From a checkpoint of a small mixture-of-experts model trained on Wikipedia.
Experts: 32 experts in each of 7 layers, 96 tanh GELU neurons an expert, 4 picks a token, a sigmoid router.
Training: a variant of Muon for the experts, 6441 steps.
Below are experts of layer 2 (counted from 0) of a mixture-of-experts language model. Rows are named router (the router's row for the expert), down (a neuron's output weights, with its number) and show model dimensions 192-383. Each number is 128 + 32 x the weight over its row's rms, rounded and kept within 0 to 255. Numbers have three digits each.
After each expert's rows: "comes before" lists some tokens at least twice as common just after its tokens as in all text. This comes from a sample of Wikipedia text that the model never trained on. Tokens count by the router's weight.

# expert 5
router:125092145137158133137126153115131111097144182137156123153111147142140130095120124112165146198164136109101127136112136120105139112084114136122080101149141127119107109104117131136109156189103114083213119185121048183117111061128124116156142115132120137145146140133122143137149092120049171108143143181133096076103143095106144141109162127131115091140168073153129074123085145122149123146180131091157080108157113103106147124117100143122070134109092099131154147115167151096118134056094103205096129069157148139078154167170117109098140158106114086132108103069185153170084163158154173175
down0:144152146112132184141108134123136098133110093144138113167133107137206123113076098177116131094196050104094048098142135140138118104109080114130149139142133113065099154116061103110116135117138065147130110112075077120122151132141161094153175119132087161117132090153083123169111166101138158160152124153140180073139122101181143129132170092115160194111114165104153163154120177204180150156102114098121160128090096145103072142125129097126143111095052187116091111126168186178141083128139143140144108073150168117136154174149082183148138125147132070112111122125146103114170147072134139110
down1:078124113134178082166124124117117141051184125061090117104107120191116087114096119121113152151086122117158139101151083082173159093149147139237164098146164145128208147198183143100155116122146157124123180142149175122105133144221182138106188104192132162143147199133123132100147060141150131079146107073091149056143139142122163097162117134167135129124078148131138125115148108129176155083171147112162077173133127153149119150135146086075075109211146131088111160136143111168098139159135179115076080165085104101066099104119147083109157104126137111104149146148139062177114111101127141150
down2:150094148154129200134122153131119099123150130145150159099146137119133160148045128101114171087094107106092135139109164161054129206152144098172156159096171080110135197204143049129146140131088135111142147147170175163131194160081158140141091136150136115180161155104117077124101124152127174060137104118107087168071140128108177115188100085170076103108093102112100108109099129155146111160112086096153150144155150090163106128063107135106076110164089154098089156130144100195118124152130167111096135108148047123190214158143073143122195092140116101138176112091162121129096109167182160173
down3:181179078165165096066093064114120139113122149130127148145110173130149070095095125165184130139120136104086148118076162085115109112123092095137169100132178086161168140131129120171211078177145139113137135104154167142124141128188066126135082081128064106065098109118178178112143126109128109171117187150129090177160097100101085118118079136115151133129056113102111132086113147144140153117160116106086130135092127058127115119126134153136217117197139097109105141152086099180137084125101106047173169136052129107153080139146094168183153115102132083160151201067143137131126156186135140094
down4:140118082119132170087075134090152119163143133112094104101155095078178108102160118181131151151119159097127145152108154152112097209108184123090147187106097155113172163158116103114047112130110138071179078093081114106138146187136162088101089133141135114174112086115069125134131139136106129134124169171145124068125066118159166136162151131191122147179153118118131149133133135155097178135159158082146163174117122120119141140104128133133104130143130094100146117171078058138211116115045120087245167091122138134136161153117072109157130133085113117201133153135154139083101145064115146131
down5:191158164145145098123125130103132105108161195155122142156186141113131157145171091147081169130088105131136182178152066140107100157097170145126153133167138142125139130110141129126113138135116093106173171117152143142146071084136094113137112152101150123103115100187108164065177096116154093136129091127188111120132099151109112120093172166171128086099111118111145127111127156087119185115084125187125125148115145114069162132079093083090120113135107116179146082167122157180156136068096180093123137165183125129129178182069123119112062143129144125155106193169140136156048134124070100144
down6:170141137175109146148111126100115143094136130142137079154113131145136121164072102181118165113049093131094121138137198089106112158105179151120147147143116184130135104111137215110129133102161125170181096089109059151127115126158156084097149105076183071158093129122125160181165066118142151080149071116121138122139105127135135156156101140135127057171131133121180178117119095148095122103144149068183107082154186137100103116129125089152089117091041152101163156088106111110127159140116126119131118113103154080116132085085173197099115174169131117148099165158155102143142127107141174126
down7:122125101128116119156170118101122111112148174129204060145131117180141209090146143103142117161164182126157128085092169166125119101163146067112145096056075141069178130117172090146155119091152140181092120166153082131086154094082137188144089135140131144118176137138137127141121164095139126122128136073119100174118104129097200152128136123123085113142147139116118170141095092145092126150116099167078199170170131143119087168126115128105132183138125142101167111145102152098109104159145080162158091129114062159106127073128151081095067144115131137130074148203112153091161099152144091101
down8:129083152105145094120110164164194107125138141184132130116151144091162135158188144152138137106099110095118128083103144127066120123153217179147142148087191092132153170117122082101133098124219149100131105107152068116143170104116115125160127145113114142076087105149122140131121129137100142151122107163121132158139196130108160140163112130132119170092125095101154116137116090174115111123100165112088138156104157174106140078129084210151127134066085122094015122090102126117139147098118134096163110092166127134135158112076084175143144167119148168072135080188128180105068110103130181159
down9:130113143108084151081111211067169131109113131156068093110064108069174147111056173150099117145136103119112127223111089141100156132109182140110132179181132112116193105127162120118107164064109126104157140174107161133103109105148136136117109163103128157078192128173153170117123156166132130130163125139092166124186128111170174145122110078132147144144130088137219188100096184099138089200191158102147170115146113149137131153175119098116126130105096150154159127155149150079128120053116093103144112164149121150120086121149129139141152079101133168133138090117094138128084096115092125161
down10:091177179100161074169095101135074121099103099085102100083126171112126149136136141161120165156110121136074135091161101106120141088167159121083181116173154189094132080171159135121207145126168073105064135168103139100127139160151102124180171092162065155102141115146068155138062094147169078088144095139077101141155133128096173127110107174140115175149076126122117116076140064093085185120138147074194122107141196162163167094117113066149068157156123127103108111115098082101095075101112133115134152127115146183121146083124116153064182141129140157109090113129139115181180144131124165092
comes before: "\n\n", "|", "\n", " The", "  ", " In"

# expert 8
router:136089066181101127130088135120109120105110076098061145154123143149149076128056154168107115129068142093107108129167130141098110106101120117077106095162139155155124064111151149171135137150079127128170124139084134150082097071117136120191108139116148144129148094071125142090145121110146099116130133151109136105149146087116124161163163142101132092082161041124131149128113159195140145127156139112153164159144115101115113120090118071122164139194067121141117182113121103131157149135109052194103142124138132104103155131104100108132134149123169134059138099095159141185058160120152095109
down0:140145088051140136098151081135140078067120143178132132139130163097136088106118113130182136179089100128111129145155122136184144147151117184133123110174111147190104046094143110129182076111147158154063088132133113150113138148113152143155191156123145099174124097168122157151098147143131155131075088082127168140099099177069097148193080115109183098152151134133140136122117109131079125142128153108175149156126127158138071129170080172137138141115160149074120089149109130120096117139156161174118108121135154153097205084121196074116147137159089161102179100141149081155134117137081172094
down1:123198162173128093135108193201098124141169121142158118126106143091135116136084100106144165087111152116129120107125089156200126143103130142196107226082144115161090161183112136086147173123139149139104121069116135134165151160145179104122124110163091102141124158100128154191134155148100122169050095121166164134093111093091102149094118080139127168115094187091054136102095072181139138116090137025128092079159152084121202097111129157141104110124124150115136084125157151131117132150125148139061114153145179165155138119134125117071096131138146102126129129098212102114146116101131150178
down2:149146117099122130109130105134100202090156138090147168136121144162135141150159176122163109186106158125194143150173160099150122126099203156073126097081116192107081167149201116126117082164095100105087132159080106151095127117124142153142100087150100123092181084117127172124211179121109115129136089150172127083140118089155121093053113153165134131173159104087079090108154184124127110157105160124132185129174062156132091143104116104131127100111100081118079104122073137086158098025107149114161137098127132165130129133158023099118176064152144157122097203182132129090140116146152112107
down3:167107142148075147156124111121098112116072194070130100154129128164113142079139090132084138086140110126166158118092127128160112098141190177137172110184152176109109088152118106169110132124132128120143106114124164113081159135162152160132115132194106187161109185110203150122067119114124092097133212129152084124131171096151089116107131159121114161078166135124134098093171106169153193108090137122131084130106182120142179152122113038173124162192138099118180152083133144158127089103149123105098112176106036127211148109067166182146163152151141071136118079086127134115117125164083140115
down4:152108091099097115124154161124127160206146114067131142101116103097111129041077157166141147141147104120102124107137163158093102180130143094121117121110124175142107204170155118115095120109087136089119157134110123174125159127063146142086101146136207134147123193131128109085098149130151163091148153136162123107131116113153104069110137144162146160119204104090137146137089127113061174119171141117110151141147109125172084103079078135155144095137190146094149103150212123153067131110134142152162182113120104173113143164165111128140166119068188098176052120139087157140168126153134061169
down5:157110093140140198125126211145146148046066146132089158186155143126164179136112166156079135158059107182156139149166106127088144053122168157171192098137155106092148153144179124114112167153128157131146167054109168135102167129106156107178049133149158132118167090147110135090162095106146145107137095066121115124137136112189142147153152118150163129112158099155097168095134163128083115156078160091083127160079130150094132137116145096117121114150120099137121134119091092139124165141154120083150118145121078172134156108087102123124185058135151124128195146120137070116137138129060115215
down6:056137068071143065177093122149124113115119142060142164085079125151106187142108099148137141162083116114128138137103151044144164173162076097087145124116135152189155142170134105137115153082173138141120103129113159153143111123137093132119176121176162155076058204135153105202137134159159120131113118200113146132142145149110183108188123128151139138112095138112116174111162098079149112113125181125112146128137031148154171098161167115130123144134128160136181057208088112149069107155168183098124148116085100117082144181125125167123095107208060145129174074153143155127091094131146179098
down7:083092127108203183124173144079080115140142246103080141163141109123110112159147182179102128131139132172155167132064131104144129156150146207089162120097098094166112076122090128097160164114135183144158147153106116116130139152076114123128105175120218065116138071102148095135151106135144149139149082110122152172074114124117142151051134132116123087115135182099156117143138120141108074138088175132156119079118089148129167070168054127154135102082110110058151068129164095140104228123130137081132085171146130140085132068112093119174140089141178101146131128134144127126116156118135120135
down8:157154120137127110088148171128168138165109135124159137129098149157162140131156123107107112106139108087175107128142130095136117074103131113102076165106108101072146154167156119144153216098075141135126110100127155146160089181167084113206157078176091057159124116113158184145168152132127077113116204143121086071146104143071126086118122151141173057068113118135177118085140103139109107146180113103118141153132106116193103163170144052105156092166172076162115129162086115134136115162119092141077127143118177043139199114122096142143135093113099128120095147142165124186080127120133177139
down9:141158142144133106121150102122130117143087134162117115141169118155126125100129133093157093101153121133073105136134131147094132061121171146139117138122083120156156119149180093116150170142076165138125124191080059135131112069135110136114165130149143088136070104110113169158116155118118051133187140129131128106127117087062097140148153179109097090049183125074157156050113128130110085105143124146094113159053122206172101135127105182104132122130162040161088141125175113094112152158173128145137139169088113113168041110165126122142125157099141174165182152129111110152120137175149138098
down10:080166091147097122105084138139164074150155155127155033126070142104121046112126057077125150086188107213138072138110067139100121145154154082164143090192118115156153082132130130133083145113112075122134127070176097139111150076108086113165085115062170148143120098111104077180124089072116154159100124136148201107158113133053117172111065100152077159142097120154097083148134110113084135148149126102117172090126222151126168107120148158154145132121130165234174109159082104122118180120154133121202099127132172145107092133120145119146135154133109148142121084159179121135125111106147175106
comes before: "=", "\n\n", " The", "\n", "The", " In"

# expert 12
router:107109114135077125045117119182113153084175139151117135115102122200087181098161103120115118141159150084130140042097103118113080139108109082168065123183170145139091155093080146123124195085113135070122111145129121185124124054144116112100186142149131150136123121125155089100118165157071157101090167098131148164086146098163121160081112144078160125213167098159135105152077074146174098087117101123133073099130090178153147049181119150110056090137173057158119124060114094182136143098087115156131081080135135080096180146140168173164095157110127139136178072092159154144111100177131113125
down0:111192141128107107170129167079160129142058146138166127178090117093091088125111100130112143137149139099176142160179049133082079132169128130167194124136129109135142148135134180090174113103173092173128207062110163101146117166110100105086126167054107107124119104130128164143133142137083155121136103138124138088137142146088134126100071154189135160066143156214120075177091141151142111165140137146194098098121068113114114094176141144100089138152101165110143109096093117107184147090095114096121103157082158136108138098107138100166139156085107092159168165141102073115122080091128178055
down1:195088147133156124167141085093078121170123119148114064134145175066127156074156138103141128141093121130114106100113079095182122113126124158075113128173121088146114077089155109189123058101112152196166092119166099112110121131162142126112155158106118097139141181190180048082156175129163117070176108097195101126136174119125078123140182156135150148148118085119111089109155116044136106015124101103172079163109156115126103192108120137113070140230118078154119104129118088122126120135140139111074139085075128149133157161145134181092161122109132170125135137109123088154115122123113111173
down2:116086111109076067124128071139137124100148095121137145142159139111137176128092167133122151122109142134157133096136172187119101093141208130148092123123169117187132069148103104169159147159132102077115167143165093114127127142114123131136101107113150094148110102185165116075111115140085129067167153151110143155132073145074124137181080162149137159183187148147141062118176154103105117092140151092126108125098118133122135079159143190135090095082169121107107109103142189091133123099127192128139138167125093108118115106157185112226106121078075112137145143093202128094127139221122116131
down3:058126137137129132088088125226135100077139109138116060145135125103180119115107071130028146160170143096170126164118166172152086149111127196110154132118106151139055189118174166127166057121149172135152172123151086116110051109129133079155116181112138111143172070114178134116088105095117150132134084124110140131147104156120085131036119057134122104112135091205117127102094163136176209159122108136153196104082104133099113138159089090147149076128121106087107159141165171214126161091089088101118104148116122123153162118156104126120166113142103121141090166111145150134109121111152118135
down4:135143100140069133114131184141095180138148154140120101182129133149126089144132113163139088140076140090135078109085103108132152080120188135088200098126196115080146134109100145055122163109147100179132149124098128141039146094071169107135127183160130125121117140171137106121062116147073134058118143128151143085155162116050136082104129140144186180107157096126107139154098204179157156120151159108128119131135109166147090173171112135112127148141165156132129127118180127115000138139100180135101167135090128064119131095138128134163095077086155150135126132151098164189130127172134170122
down5:112074117159125148072178119105089159108069113194147096142155133119139152156143142155120119128142083138101108169149150148112076139174133110100175140139123110213141127135131087112155188146119117085136087138169114114114129175166101104184107178113175110097086166118078182097149078118112116120108092147186142126147097165120138168093132130095152147109194148148134093174118137121137147160173105188119123120088125118128143162142194158101200156126101082075152192161115182104152092118102146088072117086142092150135109132160137083166151133124128055086134186084122172111124111128107104144
down6:163174134120163161072122161076065125134147120180136152099115138117164139152163115129121116138123139140153140088090114128138174179175137068088158144102192083119118157152134143126135123084149092142159023141138159149166172126115143098120132143064146060095106069116151098080182096070139139144189137132168165160133113094142108069119172135112148177060071137131181169121131143104127083142084097127185171129093130099169147127143099103107101087078064079165106092067112138162136108098176130094093116109123156112138184092147060095163145136145072121124208131157109090157091121108123172069
down7:071133109107104036076148084060101212100147112149150147123155126103140084149144072160166137160107120208116091157153095090136126138128148114130120157077122114141172101126119138124101115175104155134064105141110085129130119152205123149079159117172135073136103078201151088104114150124158116112152123146113092126167162123116132106114130192115134143062141130078120141107114096081114102105191044080159078135120097154158092113137090127135125116087124035167155108158130164169162112140158113157144179071109147093055088161194136113106139163064129137148153150154119115171109123134109190117
down8:150124193091125185114068092128142083159150135036174091134098157168123154108122108090084129137116163144126129132174111109120192165059134120144086119145181020091213129119152121116138097157126129119181157113127056166129139145140143143123122087184134108166138150155126125202100116189116139102140115094158135097141164086155165141089114163093118101106120144099141155065160110122137128077108132060144041115150148158136079156109148156118084082106173174072120167153135124108087067128132155163165126136138180149204160160121178144147147177129128115139119204166102104184147124155135076116
down9:185092196148136169119110121081144137122123170127097109125132144109117169168140115084135114148100178079144098149118105143102107134143187159069194120153067119120136107172151090105182131081130159129128083188191138082126096120169114104130123151177180106098194115083086139153131118116129172130106117155130116098116082174195089161131077110087097099164089141164197172148115155156145178162073124151091084082152122149067201143126105161156103143177087136168082129152178109156113136096115156108182133102110108103115078098144112111091118134176122238089200113174127130102118131099136126137
down10:132069141139089124119086146142081191111090197149131101122172135171101123204127168151148105129127174118189118092164149132081156104115166086119146178089149156171117184104109095149143186114126101163163082128168155145146113124104141092120114162087140099176075132174134090137167121086133173088116105087092121085134152094071149152099116083159155117158163106159064169181123053140103105122143184093157087140124087187115138169110130128100074126127139157086095103126172101190091204184103079165083151142156167175097145122105128103126157144148154131142193137159092111107068123142125093183
comes before: " of", ",", ".", " in", " was", ":"

# expert 24
router:121127093137160165119072128126127068125168083117212202139098147121132066106101091112161169122099151112090161105139120159087108184055073156083074100150172089141089174092091087120141162190107156162170128124114134178106089126124102154147076111125129143108118129113114133117107130139058171104124115157098168065099135103113121115188164060081143082115130098131080139129113113121162115108206098120172137128111157097089160095119116187133102112091146116184104166118161155112162152112120066158084150089158115106145144116209159116118109144141133125084124107117119169169127177110147089152
down0:129108158141150191155145151128156110111170180100158099161160125054129200162190151123044111101085206113127165069144091141136114122133109037099163112099120138131162138136110136106135088112135132138128147128132083120085116152122130147134115075050127134099146150103086049128112172084118187056184117071171128070160104182150127111094159138118159132139095134126117101117129075174083170102098132083123132143181083079157102097105086131164122124114146115100125151148130159084175133122121072135138129104178080175116087158127166126127160115218082091166114142115195160112183156114184217120
down1:115113142206129125086126125181088100123090186130089039095053127149127109123152179150108137098162138131167066129126047127090064090118116103104153133079121136139177098177075115093139142122178087128127189143133095113123155161110125134117104073193119105062106110108101125085078141097126106199131134125095164118173079119127098184150080162165131120176158132042127132124112115192179102132062127134063166114131175149110157061124151124159130138119168099128163140151086170145136165122131135129120162118115131109115082166114097125133075179110163068077162141112157093087154128079106090087
down2:179116052132113121100124150148140165060121130127092155114183152133113134058084131129127142092142106092120158174178138099125080067135102131115093117110136157137111129116142111177155106163180168122161134114075140116130168112165074058121123145146167149123108057083153185131119118101148074208127176185171067132157121125121076156116081187133168147210167103123143100071113099134130130205065139137199162137125154164102105121124164120128114103132083050205134127113120109181116145084139115164150123119121129136095102162090139147139118112105169167079142117136123101132147105088079157134
down3:107157118111104117175154066108165122220138164120130127140150087136126053119176133129150138157110199098191097073132170167140155169174130125144123129112093113094111094131144142112160112081072169140091093132125078119115117129177168099081188103104126105132141177158099106126119132147103130110093054119096165103091104136122202114108184151097085074079148135118115167120132084189155067165110199082130119132123134088151143176116111172041074169164143109037144144128134149082122088119114137157160140098143154124170117112192144105121118176103123126207067126114169129060150120123126075162
down4:125183162136177094088088072098124160128201156134104110084112136169129103165133129119145136129124145127129086114207155148059084125117197089099102120092173127066105194121134128086180162158108089156100146121110173140115160128129153107135172103161125126184115143157119113138122121140126095181073162140066109130122114067142105108097110147164064125171130148126106156131138190135126132096095121085181189149101170108125142036127162142133110117144121126093059195169094065182161169149119116133152161142140125068128099171137141089144130074151138156125038144047115081157179120143154079160
down5:097179143101176087151156120113162085140116141149081167135149124161146157127105091067139118030093119127113107108133160152123123109146117125082147138100118146098111164200151075119127116155108157159125095171106094103098147138190109139129168119096135112130171159141116137135180170133121131133083114067121094140108205142206137131105106140164112137174159160139121102154156162099094079138085125104166110107068072136152126146164076134068133159105069131079144151145080137138076157156167105114135100077113101143177119130136141153127152064137160119147151145112123107109190107080140147161
down6:148203111119154110119112133093069115138160167144111207139095136109202119105084133160147121085126096094100101138114129153154109141145087159104128168200164168162132159122135092142133099085164132112197091102146103119140105137152094138138151146115128074145186091118076101160033158154138158135142090137115189145111117145109144111126129166077120117167071155133118199144151126151131135151171141144141144159144147179136107128095096158179138124142195149104051179114113109139155084128158126180117142134137112070085178132083098176130104139150063096150074154107138148115097113124178108128
down7:096140136091087141135185110081118148171096195083163125132104140057129118115146152164194140157108113138131129139078122084150121138141124104095158162131073123107153179116088164082131120139169071128161090143183138124158119135159111085086171171126123131137143131123128102087113145152139155179142108210091143087169047137088179117064090100091132139098077137139122165181162160179136116146061119163041181189179109094101133067133153123228159161158097133122084105144143127131149121085138112110125101161098094160155130131066113130156166120151155101146133132111161179172165143104165113103
down8:130094083135088112128066144107119141125142158104118155082128136097068116097183135113178132126182081142081203129090087144112137137107117166107111092058059130065154137129125072163098079128136094119151105105095135109171157093165088120133097116148143130134099152113096160077070130146099121158107173122117190148139135135141155153172088112124106125177168102119103125123040163154196105072165062162118170194135142142132134151171174138149138098151170104111140123156069137160192188120082077124135175121134138115102190146144110088161106110096163121083109135148102174081097137147154135173
down9:131080161061103169170087193140126056136127110074141179223133134133086158132098170109203145109039145112134150152134125077115157074083168089104148099150093143166139054099158137121121152151138126060120128135100171055146067132114172164154140131122134095114138093111102101138125096121158108133209109198140090147166130083112185144133108095099130073158110130078157091100118126122153171133164099119116122074088145091104128139120070147172173126104153128139191134176127124114158136196137137116098114189140153147152107145131137097089135107127147215030166104161148104149121127058098105134
down10:154163108074096145113144131059094172122160174167198093132097160131111112110171131118149079097091090188172073207117102107130115180133081126113128079136137170093131119180146132098097180139104134144100129111198114155105136154096109204139118092172151162100087115146097109098136170114138063136139156218102091136171108084132159162117127074138163105102121113128128125094127114060068134148093127114071092121130090141120088118091169134082109111145145116153139141134108185106170184135134125105108135173175176122099104144132102088096154131135173182163150174176112116097065126111142129145
comes before: "=", "\n\n", " The", ")", "0", "S"

# expert 15
router:131141103155144096093120106152178142087146146109126140103130108164149096144136155121133154120092125138074126102179126126166059165124105104092078166105137124134127133115156173122110170140098108145158111176103140172063125126082131111159164134120108143074076127117097163111119164126123142191075164123140144136114158104148116130148093115096085077118123146074155128119071129128145129093212094073137155114141117146129115075120168158154144087123142102111133123076115160155157119123077095144117118155138124130123156106137141137114164168148129076148141127135200125072099153113205097117
down0:148121199152118141114116125128131093147123150160205146194153142129147142113153135168185116062122098137128121091182143110144119143105104110142164151094119100099123098119178178092089096112117140130135112141120108122121126174059123144129070120138074096126140154073122078120160129065128160137190112107037119162147185129159176087205143099154111113087103154157116105092159110099150169156127149111125112133130139098075133145092116142095144081076058109126113154067144143153147136110126114101116177080121163170130166095110175145104072156160122141139111149139093080170096129193063137119
down1:152101118098047146125146084097162138124059135161140141146163152126160071144124082116130137143038113108119085157086155051100087067124136155119106158191103159134154138130148098133136066150131150176145083119096167151149195115149142122146166137073095114031149147101126113136156140093134093191075154134137119220167154138092108146153136131124174182083168114118131107134115133045142106126149069170139112098144137151148128118075148176145197143112105139151109098142060127143162100116121129117097133160144122099124123142135128111158159180113159081114110161155094160158106087126098119148
down2:085164148144122119167113127149144116182203124140100101090182101139123064149159139060097113109144130122086146098134153082045146056123124154157215080066190072145137134128090107132121090128154090107168167115079128135195157118169127120146114125154169166125129107088140057168111165109139179092101171097158061123099099081142130114131101085151104199085131104227110093107106158148151107157093141150121076151169142212125070127116074145134148148141073152105137139113199113129138137095071091128099103189152134209133155159123166164149149109096091134151112092162117067121075112121130122122
down3:103109142106179152156139067055115179085136102158079098086109119226153151130147154153122107111137149090105158133135053138101103119144130119140176160083128116102126146145114170178134105135170147127154136137144172109137160111106112119098151122085122128077060138185048111115161143144140092096115153026127107117165127127176138145130157087117079158135169062142163142126143116188129123188132202161126091178080115100135098128171137124127076119120129152122117150155122167078157109137156203089113130185156161133156083088093166121083082175150088151098193132119107150129168111122129091161
down4:151101192151080111153129155149099177161097120057123124128154117084070142142110186153111088170108154112125116091183141145100151097164143101152080146147172124064158147094177087094134163125107167093108096205138129114089110120155147149145137147199191098095161168129181152187102128144122121106111064153167120105127115140120155139171140098140171118096142144143184141121153131088130149151101163125115183128124120137149126112114081167105120149108182088157182147157154110163110124137156115088195125160092136112098148166125093085140174127146151189111181074175093158069115130094145122100
down5:108147089170106121103192090168149123141188170134148208090165154080122090139108093134141127096161118130180098073126188134136097088112130166107124108073152102119115148089170119132082148137136118086165086143130143135114138091120127136115091098156088103127052198120122092074153187160124123113195131118110112117186102159140174091136135103128137169105092122108100111075089036133112144058166094162125135135159160152118069099131071135146099129095141114077138117108188133151119121105163078108091146151101115182184056116149101142178159120196128171094129103111145120102167114127152148103
down6:083144228089153176121162100136106094064168084159117139128183124124174127124127108108126108084147179115081109148049098095097158142101122123151120048142131135105140127143175154105136102082129114125133158132039160177121090142140040124136199103155150159131132095194130102109169075148139109109115124132135087191161104185151080103074110158094137151141128109093142075095156134095129113128149126136144187162149068132174107124149126150146109070109103046125148136155172192114141110087115169152134138079099090146139167156102139121173087153153143132135143125148146180148143132164116156100
down7:147130132108099154186145122101146116066182115134171134089094109120017165097167108116062143085086136110179159114169088091105164178133118122099089117121169112113118128083062112143157110072141163135139167105184125129128204098084116103118102164136163148116111128073162165134161140139128117129157090198141133147111100155091092144044136148121168109107177157167112178112124153049148157173119149133130168166159107096116114090220202067163095075103194116079140080124101124151107096156145134140101129155132119167083123128151125090171087060083103125128165133135164133126080126186113181117
down8:184122127171137085064110113158157182127165113109144136171094167119115174178143112137185104110097090096155130108128129137141144113105079120134109138131054102147100120113112101158115138134145084132134149089050149121168136160103072156107087135128044155149130106148089166143120098105144161145108132129104110152160142171176092133097064138133146101108108087128127104180105106145157129062131148122142160135085113149134194104137191104099107198136132128165125116104092209174109182127187090125035094149126151064132046165126108180144134150114118133114172105105140124161153084135140064156
down9:129049085109153048084142146068164112107100149117120090108089131202154175093140120126113138146048125155100103124180142126158138128112166046139107150164054166124113124162069117151153199153175191094138124113090117123120086039142176152112129163088142177143121078084132091132129106178148162116140123132099094092152117112081159159120180149065179173173163132094053118109147096135158116122153166127175148174139138115124105067089134129168127137083135067125151165108172089174152172108154124153116128137143115077131084137167141113070140118124203175053086128124122149090178133179085131103
down10:150152164112134107086107156064167157148155086072137094184143127114143111096136045128109118160109140149086168054178167196132151148092139140119110111137076138162116073067092107130118073150132094142079106148119122102101093175155103101145147051103114065127131127117178134128127072140105098167143207090115131106155103130050129127175111120133154090130143190210178077138140104134149110162160185103057107173083160200186146120072147118096122140159136046148074122130106162193096119146091126097103180145185103147153113139101158143127165122081126149140098127193119107176102122154120133125
comes before: ":", " |", "\n", " ·", "{", " by"

# expert 17
router:012113139172100123124109146162096068136118138129107150116100095167156099144168110134169088143145161134133141118120112129111150145103149150088105116147130118173141162094136033141109160161051180141158092104174094163150135027116094153199123149145123094129068111208128100081107113106129125130127146116165121129116130150108133136145151071071175096159111184125140109070161129155143149153199131113121085114100091079187117138106112119170124137117162162107157149099107114169119136141062094204141098147119097124188104146106083106084141111157109096132141108134171159088137117133170113184
down0:112073188130123132124181131139122137131083098153132162124138123165117113110113135130142106108118115091135089103196180116140152148138130166141159079144169105104104108111116116146119137163138121133121115149067084144134162097075166174132101123148157159155161104173120121094063234180133105063190118141171072175100124126149154115133171096110109114175099136170053161108084107087119079153085104191137082106106105130197128156150135066158153193122107105130133091104131116164163093148108150119213098112163105148063112083114090143106086120142133109153062171117067103123183118116141054129
down1:171148065129187142123169159163097139121184161118118187195117121131200128115140138106153088108120117127098150141085208188069167120130130112149130100197140106160140109087167126135105109144120117125142172147096154125162107148138085145121125170142094123134126153122140153113066138094074129163156142119114172156105109142045120118154075104152096084151129122122092088113131143136152125108150198171156094165152084188120145094082132130118129124063145138102105049111142150110145112136096144099142175150120095125157137169128118129129151121179038130059119061134074132068141129167145093109
down2:098114108097128120151119100218158102058122081120118085124081123126162144144133107163194102106130097136135091120152158086133118156154128106097106127162109136082213074072135130097161158103104107139131127119080134138177126132099157127138110205141110160081132137119154157084150116120115167090127157132148097103142115176135099150194147131135100173116095154154134147156115147076102116160131159103157148124097108122151095124198100162079112125172084114089137107113151099134122111170164147143161159151087124144132074104159116136209124109118115095177097142159128104107174172164155172216
down3:073175140161099191130136145149102200102132148109119108165029125113126105130148114151088112126063087208115125142094102110108133100123137090147093190178140162132137072149172102134096101064115126124139087108175149132135119127120134124118141130152125076119102142165122116188107163148108158125142161148072150127130123160102086126123097093140096152100102161121175093123139135205207103137154138086091080107134154123093148128113118086209139140089107058124138063108145086111068125143148127136139148147097181165094135072166134106113221130152085086138112140141146117139136169134160133156
down4:104071139123150134097157141156162112154072191103183119156121138207119076102139146099129145116118109152133075189115115189155102103133120103141143053153115149117101167099082085120119107170126127131173146126170090133131119123121120163095118100101044074106089118088133109124134214151147156162123102143128118183145115113105084110195150099119155112159253165100174149101169097196085126105101144129077175137117133135164118107156154075054167142085089122124116122165157202104090138154160092073201120184110100135132148125134111137099151120139123123133108132147134122074116136108122149130
down5:114118108165169112134133197089100111149167149151137153135056096083191139113129139137121129115172130096104167138130113066079119144109204138109152175057145108148060094131118117211160158122136107032116147087153144138158097134133135132165128109140113083128115087122126150134135141089122107109146119169164146102169109137096141154089186127016177166151097133083088104141138120122170162121150117103072111074117189188118114149146130146135075071150156153173125079146125133127088143122140070140103136123117149144098153114114156106144096196134130174090119117071120134160106114194137099102
down6:130135104125134170113134207156123086123134137103190162110190115128090185132115161149131133112076170130134142121154095072119107171105124032129211114136185125146080179153099127123176129144154162112105057097102138124114148118119045115097170118162184149097155050077092100068147069143148123163123146125151085102129124121099105124086119146151114126182125123116058132105101119134183051171154076099117155117122157159145131144143124172090127121189104142124162116151143136185138129091093101104080134132087161108104077114101141123144111195131166111142123132119179117142155152186102099124
down7:144142057049154144170124184076077116134149071170091121172099133187086111165152139136138123111134073148148134179097133066103120082146136116113129135148098138205159154163180166126109161164131149122122093129125152148153117179123073115103139146115098119135157064080127136152191156168118082084114190065118143091190123095124140123189108096144138106092113069154100137106177187148134166228131116130084125095107119098102172110134081127144085142134155135122075173161131075129105121145133139121095158147121134105139141150145174135068128134120156180126151141166115116108109121130080142090
down8:189110129117164148087159091178098136130150143137152098125102125074174119077099161089136095095210096126085130133195145087112148139137125106108156086087156094130083106087166160094098075176126156106107080167089117119141190136140152156133127149111176097141180126110190157073051173145132159125157121145175156037154147104096136144152171167135126127111086126106173138065158162115141109100165077100118053156142155144161131164120083152078134138137151154124145161120140127111095167084136090125093081085137127100094156120101189102156188126090116196102178108138142170128142157105162051122
down9:187084152159148121099088120125101171130114121133114075204140115141187134129078137097201132116099174064171127128167177145158104069122126114115123111148098120163137100087060170138166142104089123108167153084096081112082151110148143040101120142134166175138070156115075128164102169109157127109096083089166103094102114112128142121123107111159151200182139128098131098125135149087136161088144120128137105074123134099132129133153122117121141093137171154078123184162137167142134144102166188134126111130073159139183131125167145159179081106133138131124112125158147187113099125133100120060
down10:177124108132149082196141151155212153099124137109135171173158114046085143141117122137143140069081182103105121108096157115111139138131192138127122060153116136089149161115114134125118117138129152144159093255168154159116117118176116152115146128100179184098148200134144131085149136101143137140164113065127123080146109060115100140155142123069106129134200103133163111126182123101098078131142109134127170088162059106220099133158160136134097152112174156125120118120115158141134160145106063128161088162141133128126100123161195123148121054143092134064219076164132092114115107130173083149
comes before: " |", ".", "–", ",", ")", ";"